config.toml
num_hidden_layers = 13
hidden_size = 512
n_experts = 8
experts_per_token = 1
d_expert = 448
d_shared_expert = 0
hidden_act = "tanh_gelu"
moe_layers = [0, 1, 2, 3, 4, 5, 6, 7, 8, 9, 10, 11, 12]
router_score = "sigmoid"
normalize_top_k = false
routed_scale = 2.0
balance_loss = 0.000132
balance_bias = true
scale_expert_input = true
init_std_router = 0.0232
lr_router = 0.000195
vocab_size = 8192
norm = "layernorm"
norm_eps = 1e-05
tie_word_embeddings = false
optimizer = "muon_variant"
learning_rate = 0.00231
beta1 = 0.95
max_grad_norm = 1.0
batch_tokens = 131072
max_seq_len = 1024
train_tokens = 541100000
max_steps = 4129
dataset = "wikipedia_en"
Below are experts of layer 6 (counted from 0) of a mixture-of-experts language model. Rows are named router (the router's row for the expert), up (a neuron's input weights, with its number) and show model dimensions 0-127. Each number is 128 + 24 x the weight over its row's rms, rounded and kept within 0 to 255. Numbers have three digits each.
Before each expert's rows: "gets" lists some tokens that make up at least twice as much of what it gets as of all text. This comes from a sample of Wikipedia text that the model never trained on. Tokens count by the router's weight.

# expert 3
gets: "1", "2", "3", "0", " re", "4"
router:138132129123166147103144128131158135095120161117143122142129169158109113132109110089086136171115122124083088166112150152133119145117103112129124120120098139119134153143105119136123146121098136109132083124086143153135091184133119173129125112145101111180100117165121162109097114090123145138156112114070136149127130112166167148106177148115127045116132119144113090148106164147173118142116
up0:156101103148139154139152175156126132117135097075125120110147140135083095148062109091142140173143125142118119147145142147105104120135136158131144091116070064125099134170096104119092114169123098142124164131105131088132131139105088107132133164120121092101137116131137128160135130122097114144131163104098130155131146107093158101121127151124101126117129118162160131167122110096143188132131
up1:139140110092147180140096129099127088113114122129118114136151157078137156100131122096106127130138103145132130141158079153167176120095100164106121087129126141136169150097143103102104157109099180128120148114105118151134101132094130125108114114133162154140134109137139167129154109113154132096093122132133115124115118144129119109084125107131134137143136129147131143097174113121131158149117
up2:121146150133124157180197096112120140115152132088139160130113143117136113172107148119136127134160094099180095147076151104135121106136080163155132155103132140148087118050105121095119132151138120121094125118152145116144137159117123161115123141137137127126120100094121147107160118122126094132124121136143153141107127118116169133128144140120165072169139105147141169129161116084143111143172
up3:176134130144122125124117108105109149126146103138139086096119134116126142128101125162186123141111145148135143123120123139102118137147094092132104110110123147164127121136145162132156124113106156112134124139109123094192111090169143146131120080104124147103128096094111138142141154163112174155120101109126165138170119076121120139171136134122165136116137119167112114114096108132093113145116
up4:133127126102132147132170136103156137120166096077141128110115156115123114183102115134133096139138134136149110109165136136153069097112141154136126144164157128146130151144129167128122139161126167123186179169088127117145123168108090138115159153135117119134154148130135099166096123127157170100119130136121137111116140147117134157127166139078145101123172110162120134081100103134119100082094
up5:137131118123090118114141097107168146070115123154159122163120140133123181122098133123112127159175158141134129146134110057111140119128113186136125144110095128155161071114131112119152130107138157145116173106106106144111117136130138129119171139099147080138130128114167143109130150122111130133135117158147137144126149109123127096201151124112070095126130176142098097116148159118153134111087
up6:147157084132080117135168090110136117093109137126123166146116102121087165119110134112154094145124148111156126133169155106163083126133136133121112131126143138147091150154109099132104164153115116108165110115108128144143121087108081161119144099121121101150131120170135143127126130119081138132119134116120135150149156123170132131147123134137121180127134111176167088136135148117140113151143
up7:093127132114137123147111115130105100144121104141077138126112120102132171154098111131114116123136130101165093142126117140102106105168122143131138092132136123151129126134090159134136128137150172125059187147148133082137126115105145159145122112109089157126141147122123120156138147157153112136096150114166134156095089179146105103129152124146132157145164129117133115123163144077128121142118
up8:126133147136131133103162140130152113111128096134112106130152117115116155166191091141118144099137138127110116142113145133088151121137127152101141168124135155184123189138106066124117148116106125133147138134132115129149130170093135124105161136136138130133183119126118120128126140121119127153124109076130108121122123144114148086125124109142173129147125156138144134138143100108156071145136
up9:091113110115117171121084105121170114109126126132132124097080127111125138117140162122111157115099119149115110143111130145105122139152107137135100125154104108138142164096099142184110133121119148103135122124120138147139125126131107166107090142148083109165101106064146113134142122071163117136124154132103154103168123140118139076164134108140133073122140131148164140136108140166120153161088
up10:098135107124151160151129107145126128127171122120120097137118080152097132202090101130100147187132132121094137130120135127155065096156130127129111095119124129104153148179121123129119147133115108126076126104122107115143119144139127092109133177083122101127122093066123152207138069086118090120161129145133105165118119131087122106127132181150135086126149131145128118154105101110141148131126
up11:126134146140140164150118158156130112160106126138154130159071110150123119108147113114142136132117115155113105092142126106118133124175110132112106100113162145160097135130173144144083122120138141141136139109136122165152113160092122131136080091136121134120076098087163138132104129079122176053150155119119160162100106165089133106120165103122119116141117160124133119137126107149155146126136
up12:140119120155161076111112142144113119140159119073176094113156101116138155177090096144177086095107104126100162134151109119126118090130137121142175159104097113086130108125087165133170157116156104120144130151135135097110138115138141159115156093130167129144142125080153150127121130148096163136157152135151126121131114157133094116109150175139178132110108124118133113134136127142149089140141
up13:111116158145095135147103133127118116108113096092130172140136114127127137159132133169170111141126094170123139118111151121121124157138092141105142136058123107136133108144094135077144132094149146139157120141160128084082129163110095053107163113151101177133109106151158147115108110140126091109131125108105090103144121142114112167109104164139159164138182122133104133149167150164150141151148
up14:151164140083120121107154159130100115148143134101118137078128164164150104135141116128179155139101114137125149112094140061131142174111163105117149154150096097151132116140099137124153129127124134130124117133115162156154071166136170112111080139136126126098117123129165153137115100102172155079159092090121119161137141145116135169117107107104142094183100130135139145155148123093143124130172

# expert 6
gets: " the", " a", " of", "ed", " to", "ing"
router:141102144131102129114100133128126118104103134145114162099142149149125116136147162137164144168120136134134126145147163123176180148133080089117116140158109150095102127115120146133137162104150119168130093146099082136153105112143151140108106105118130131132138108122104138103128121076132140101137092084078091138134108165091116092163129106102162147132102103156165086214120111157149116162111
up0:144136176121130125166106114101121116081140116132122124101109223132148120107117099089142106111145122134123121093081171109139167117106088163106107138156132168101155163116104158139122147148134185116119126095111127161142100146156098163126114147151091116137166098174111127124137134150118116065102185104124101134125128112117172108136106084146126094092141103137096173135116117149151114141124
up1:113141093155126142151154136124136140134157130154159127112127130130125120124147158102137150123144142150114109143166170175113130098103140155147161179150145156089123096116133089122116109172112118135123090128107132083149135121104110096099138148114124118142160121137157149122112135079114150106094129104080143148163165126098146103112121144118123152127111068162135100150131131125117118108129
up2:104113114128130143170078156136134148125122116098124111089073152140150166078074142095112133161137106133126134149128174126128129164105111114130097167147141145140089102158159115113129087108121126177145137116112084174145116134105155124112102118114162131107166124103125163118159110120139123142134140128121134116137121128110150153114095156133123175095103111102109120119150161085145120166085
up3:104093111122123144146118106098123142122129122157144131082097150102188105099145106171132107130175167113177130169137087183125144148129121119137122131130130106164180146120116119123090103116183095138093139134153137095094140130126182154116144166173106131171088126108102103128162134150127153096075131129108124117135132170139155089130094161109128155101114091150132169154128121148128104088095
up4:120113193119143109111112121110172125110101130123124165141113121094156156099146111124146147114123125117151136119137134094121105114126144112100158145084121146157160104099123122143155140110131103088108127134144147134176100099172110166141118119145131091148171151123159135093119112085129141091139148155134154106113142142116165131147103145088104102104145062162109051105097122106140092159089
up5:140098140120151113145133104161122137114170117157142126108122104075105150123146168103127161127130126092131100169148114076140124167157149107148096122118134141128139140117125127087103118116145155115144162113088125126119072141107135104119124121172116122174145114095174151149141119101165097132145151144162105152129103095129111114120101127128113136101130102124144102128145102114136145111154
up6:138147130134181155128153118152125113162104092102152176107077142176086119127147117146112130110075105165176104136161119123146126153130111152073134117155159102145130097127103140120086172122156150134119152160143123160124134149079148118104135135133145147117134099163077133147128157121127121119125120116156098140133135143142106105099151121147108116161105131176103126109137157110152121144096
up7:148138109090131082133101130177143155120090102168143154128143133149136153116097116137123093159124153132118081105129142174117141133149124076119136100134143101072169111114153120159146131110129141112107156105126103138169101142120113120136135145154171168132104162077144149100143100085106173125110120140120089113124130122162133115144165137152116107135063129132147133104101159110126115132115
up8:120119150157109130086127156112128072123130129187128091114139133130139141120112130115123128139157134106107077115102164109165142158143132167134144113140122166148092095127163097167105129131137131090179128096110173123144136114168136094153140122125115094140203126101116127187158129150093129161105120115154115141125142118105095164090126113110109124137099104128151125116164125155125113124074
up9:092149119123151132098097129099162101095150144112133134105137187113137148148116125114109158171150147152109123132116123127118136102105140147110117127131112118133130122107139084157137136078131131136103126122139107108132114154108143124106102109160137111162118120107162176165124108154138150151141123123085122140114162106130087143104162161105147092091141134111126122145187106142114137151179
up10:162101122135156114118182129103151122107100148083124130133113166139130098159146141107147139168168130129144093102153130106127136150094155131139111118152126134131136144159091100078123110133145109117127066158188159117161125176153122145128087133115091079147095110084173133155105138131132126134105159076147156128136129077117169147171133113117118175123129108136160121153137124149120136139169
up11:136176135099101113170104148131128126118126108133126166134157164105165116151118139130162137153133152150137133136139118167099137077124095117127130125096117145106136147143101130110119173090128130086119131128129115093096162124108126119157132069091106155098195133149150156073117140126141088123136089105155132176110089151156088125132116145123096129136176122144138148127127149110169163102147
up12:126117140121118147133088136136126148133105149143097154108151119129103131182126118120110145108123113111166091135127150154131192150157128118100162089187116144117123128133117162105117150116096149103151144146120135096120091108077146150133128149120145123163146127118087114128158102090131149110147137105142136130134150137128146098082120136103105095119105110110123131146145132139120091153165
up13:112084102090099141135169148139142105160145149136128109122133138162150145174174114105129133130138171110159121087088130153120144156117127119095110175141117159153154127134125143126131103143153153130129133141095117121105102096149147173132092105148142099124171142140108112153113118124142105143129139111113153100103128094152137097122097110144161091111097127153101123167125171085143119092132
up14:167164101149095137171127132101131065132107157122165128109098135134151106060115126127126112152131109103099125125108124120114117103119140128116104154121090141152168087120135118135175120101123103177137133107107081072153110127091157095105161140156138117090167129181141157153132122124140139115135130137127117104141138137107140117128123107099158125098110126179120137149140144112097128122127

# expert 7
gets: ",", " and", " was", ".", " is", " the"
router:147094064089120080117104150094157123094152142159143088135117148126095147138094134102162159137150078122137134113136135117108151136142084156140120156149102162104123151123132122145135102153118166140132085124120137137142112107139110143170118135131124134165133166109096151119112123125122129142149135095142133139104110131135143150131147125138115108121117140180135123107081125109087130081118
up0:103095150144095114123102138136166074103138119143157130139161120134112186122115162141142142110116136122117140119112113133101107131150101142119144115123152081138139131105127116098139134163124164079131142132117133193122141132129113158092084120136118164092098119102159136101084134101106086112170163163160103119129109129116123161148161139150083130145104144130186169141150104146158138152159
up1:101155153057122114116112167120134109124100106140163129147129119148097086073121183131139137143118141183142194180123139118171116114136063134093117139176147159102107093156127115089127163098112117143081160081124117114140134133122130130118076147150146098139173127148122170125142123119129120117121108106104132119076135116141116196111090146129124103119135139161134121124118151106145116099151
up2:122095089110115125081130153099132166078135085142077126132142171149133106135127110137149159155093134098133169117147116132131143097094157165157127113153107134072154141132132088180118161104104104147134118075140138103134109110127124120102124108115108110128095116136118141114149117130165120133116133144098102114097176168117092124176128122095150137146149108104100135109101143125124129142121
up3:121139131123156171138119122132136078077110116174129165087150097085098122120160134127139136096112125098116132103116125104109102140145131139108127112142106161099154131151133111137159140079099113104148136120143143126140117186111134145121120076119093124110126156126149101150105096144145122178160164128123097143149153141103123107103110140128078168169136096138097142107122165119125129115155
up4:135152107125145063166112124143127134140100132102115109137141118119154099099125114104128146120124104132169100128118088115094115115145095144107127124148120111145135160072131128138154120095108124144105174097140153153112102155114123111150127127161112097069140142098147129169141125106139132117097122154113128114143134139122108114169093129161141143148108151151099123095120149102171160132074
up5:170082139127085083131138143136120146122106118177100127171121139089124118136134124131146142130145131131144084138140127104168114176120110138137130116159115151164096152108105128149163106120130124164123095132131152105135105154125121107120106058157108149107125092141146142128113135143162153125141106174162085142119103134091124136164120104147146121135097143103109107132147152151149147141150
up6:106093130200182146104149109114146123092106123131133146082108134113099117097140125105152101061104126124087182139095109129124107107146101114096156103132152117123152111153099123136133139124096132108135064113145129116101142159123130134138148112129149144136111079145079114142130141123161098100121119128163130162115131166092127149105134109110134153089150129115122139102140160146146109147120
up7:144140112101095103145150141124125159101116133137164123135123159118114139121160150103113143138124137093156075108113181107123093102106092150078170134119112174142139131096147120125138131126132057134137195156197138146137122127114098113178076122132091121147164133110099105143109153103159153116147117143158089118100158141090118107145126123169108154103094151114078127156138153101122114119113
up8:176134180086128107135134107123082129106123108172086136142120112117098137140149170116118137088146121117149134134133160167119106114113101105129151111161173138117107103160087151095091126124118146121128085142123099151112141149078111146094118120146154123138144136147089166073072174113117113166163144164125148125140145120110146125149151147128191125148109102094128148135104142131181126113131
up9:166100130110121118152117104108120127139120101179090113102081184138152109115074119098110107136179096075127160184164109113106105138132118169142137112132125122194154149130154145152123093142130153123092109165120164167116126147112094116178082118133127120134174110129169116121095100154120124144122150141167202126163121107112141110139130118102105131147137112111128136129118160109173134100080
up10:136126124171094103093140154146180116134134081147105135138125081115114142143107125113135159136121155179160101122078084091152128109123129115127114132126120116134125134096074116131144115103141092121137137121160154106117127199098105154136097154120109102140141148125128121107135108144110156130104155101164096132124126115103139112062119161133115114115135159064111123108149133124124145138139
up11:156128073117151138116120119140102143122140132173112103137126102160128149146145145115152118087138105081117111143143123119155157111115131161130157108086149113154156135129120137116085119131113126109167117115123143092120128128133157113152095148113166109113095124140166106186102162125123150140124156113160136126109102080122166171107158145107138127098142135037125071118104183105102115113084
up12:122126109132156135087156107099122107110134127135151124127144166099098085130126146116136120167135150128141134081149121125159103107125163187159129139163147095107079070150094151103129088124119152120069134113102121109153148109137115103150143134113130141128159118098128108101115112124147098129133123147113136129137134142136178088144138171083082133086091106146136155150163146137093101138145
up13:112101089090154132094158145114101129106160137146139090103092137138125157124170133139133159135136201105203135107111158187100167092132124136122128148133113129150154146136105124145080134148093099121112099109123140079113167098151106061135104135094122168088143152151135112153109133144129117140097128106128140146125138126093116120130127101135116156189069133174156173088142141153135115135150
up14:156093124156173125113119135144131161090107083130143146160150126110188115108129097122127158127116104089153108110152151132135141113149108151132138130074081118135126139165094139162141091110151116148161092088132126143125127111102169160111111107148138120110110131103105099149102129130127131100145084139167082157113132135128099136184098154136120124108170135110121118097136139136137106156111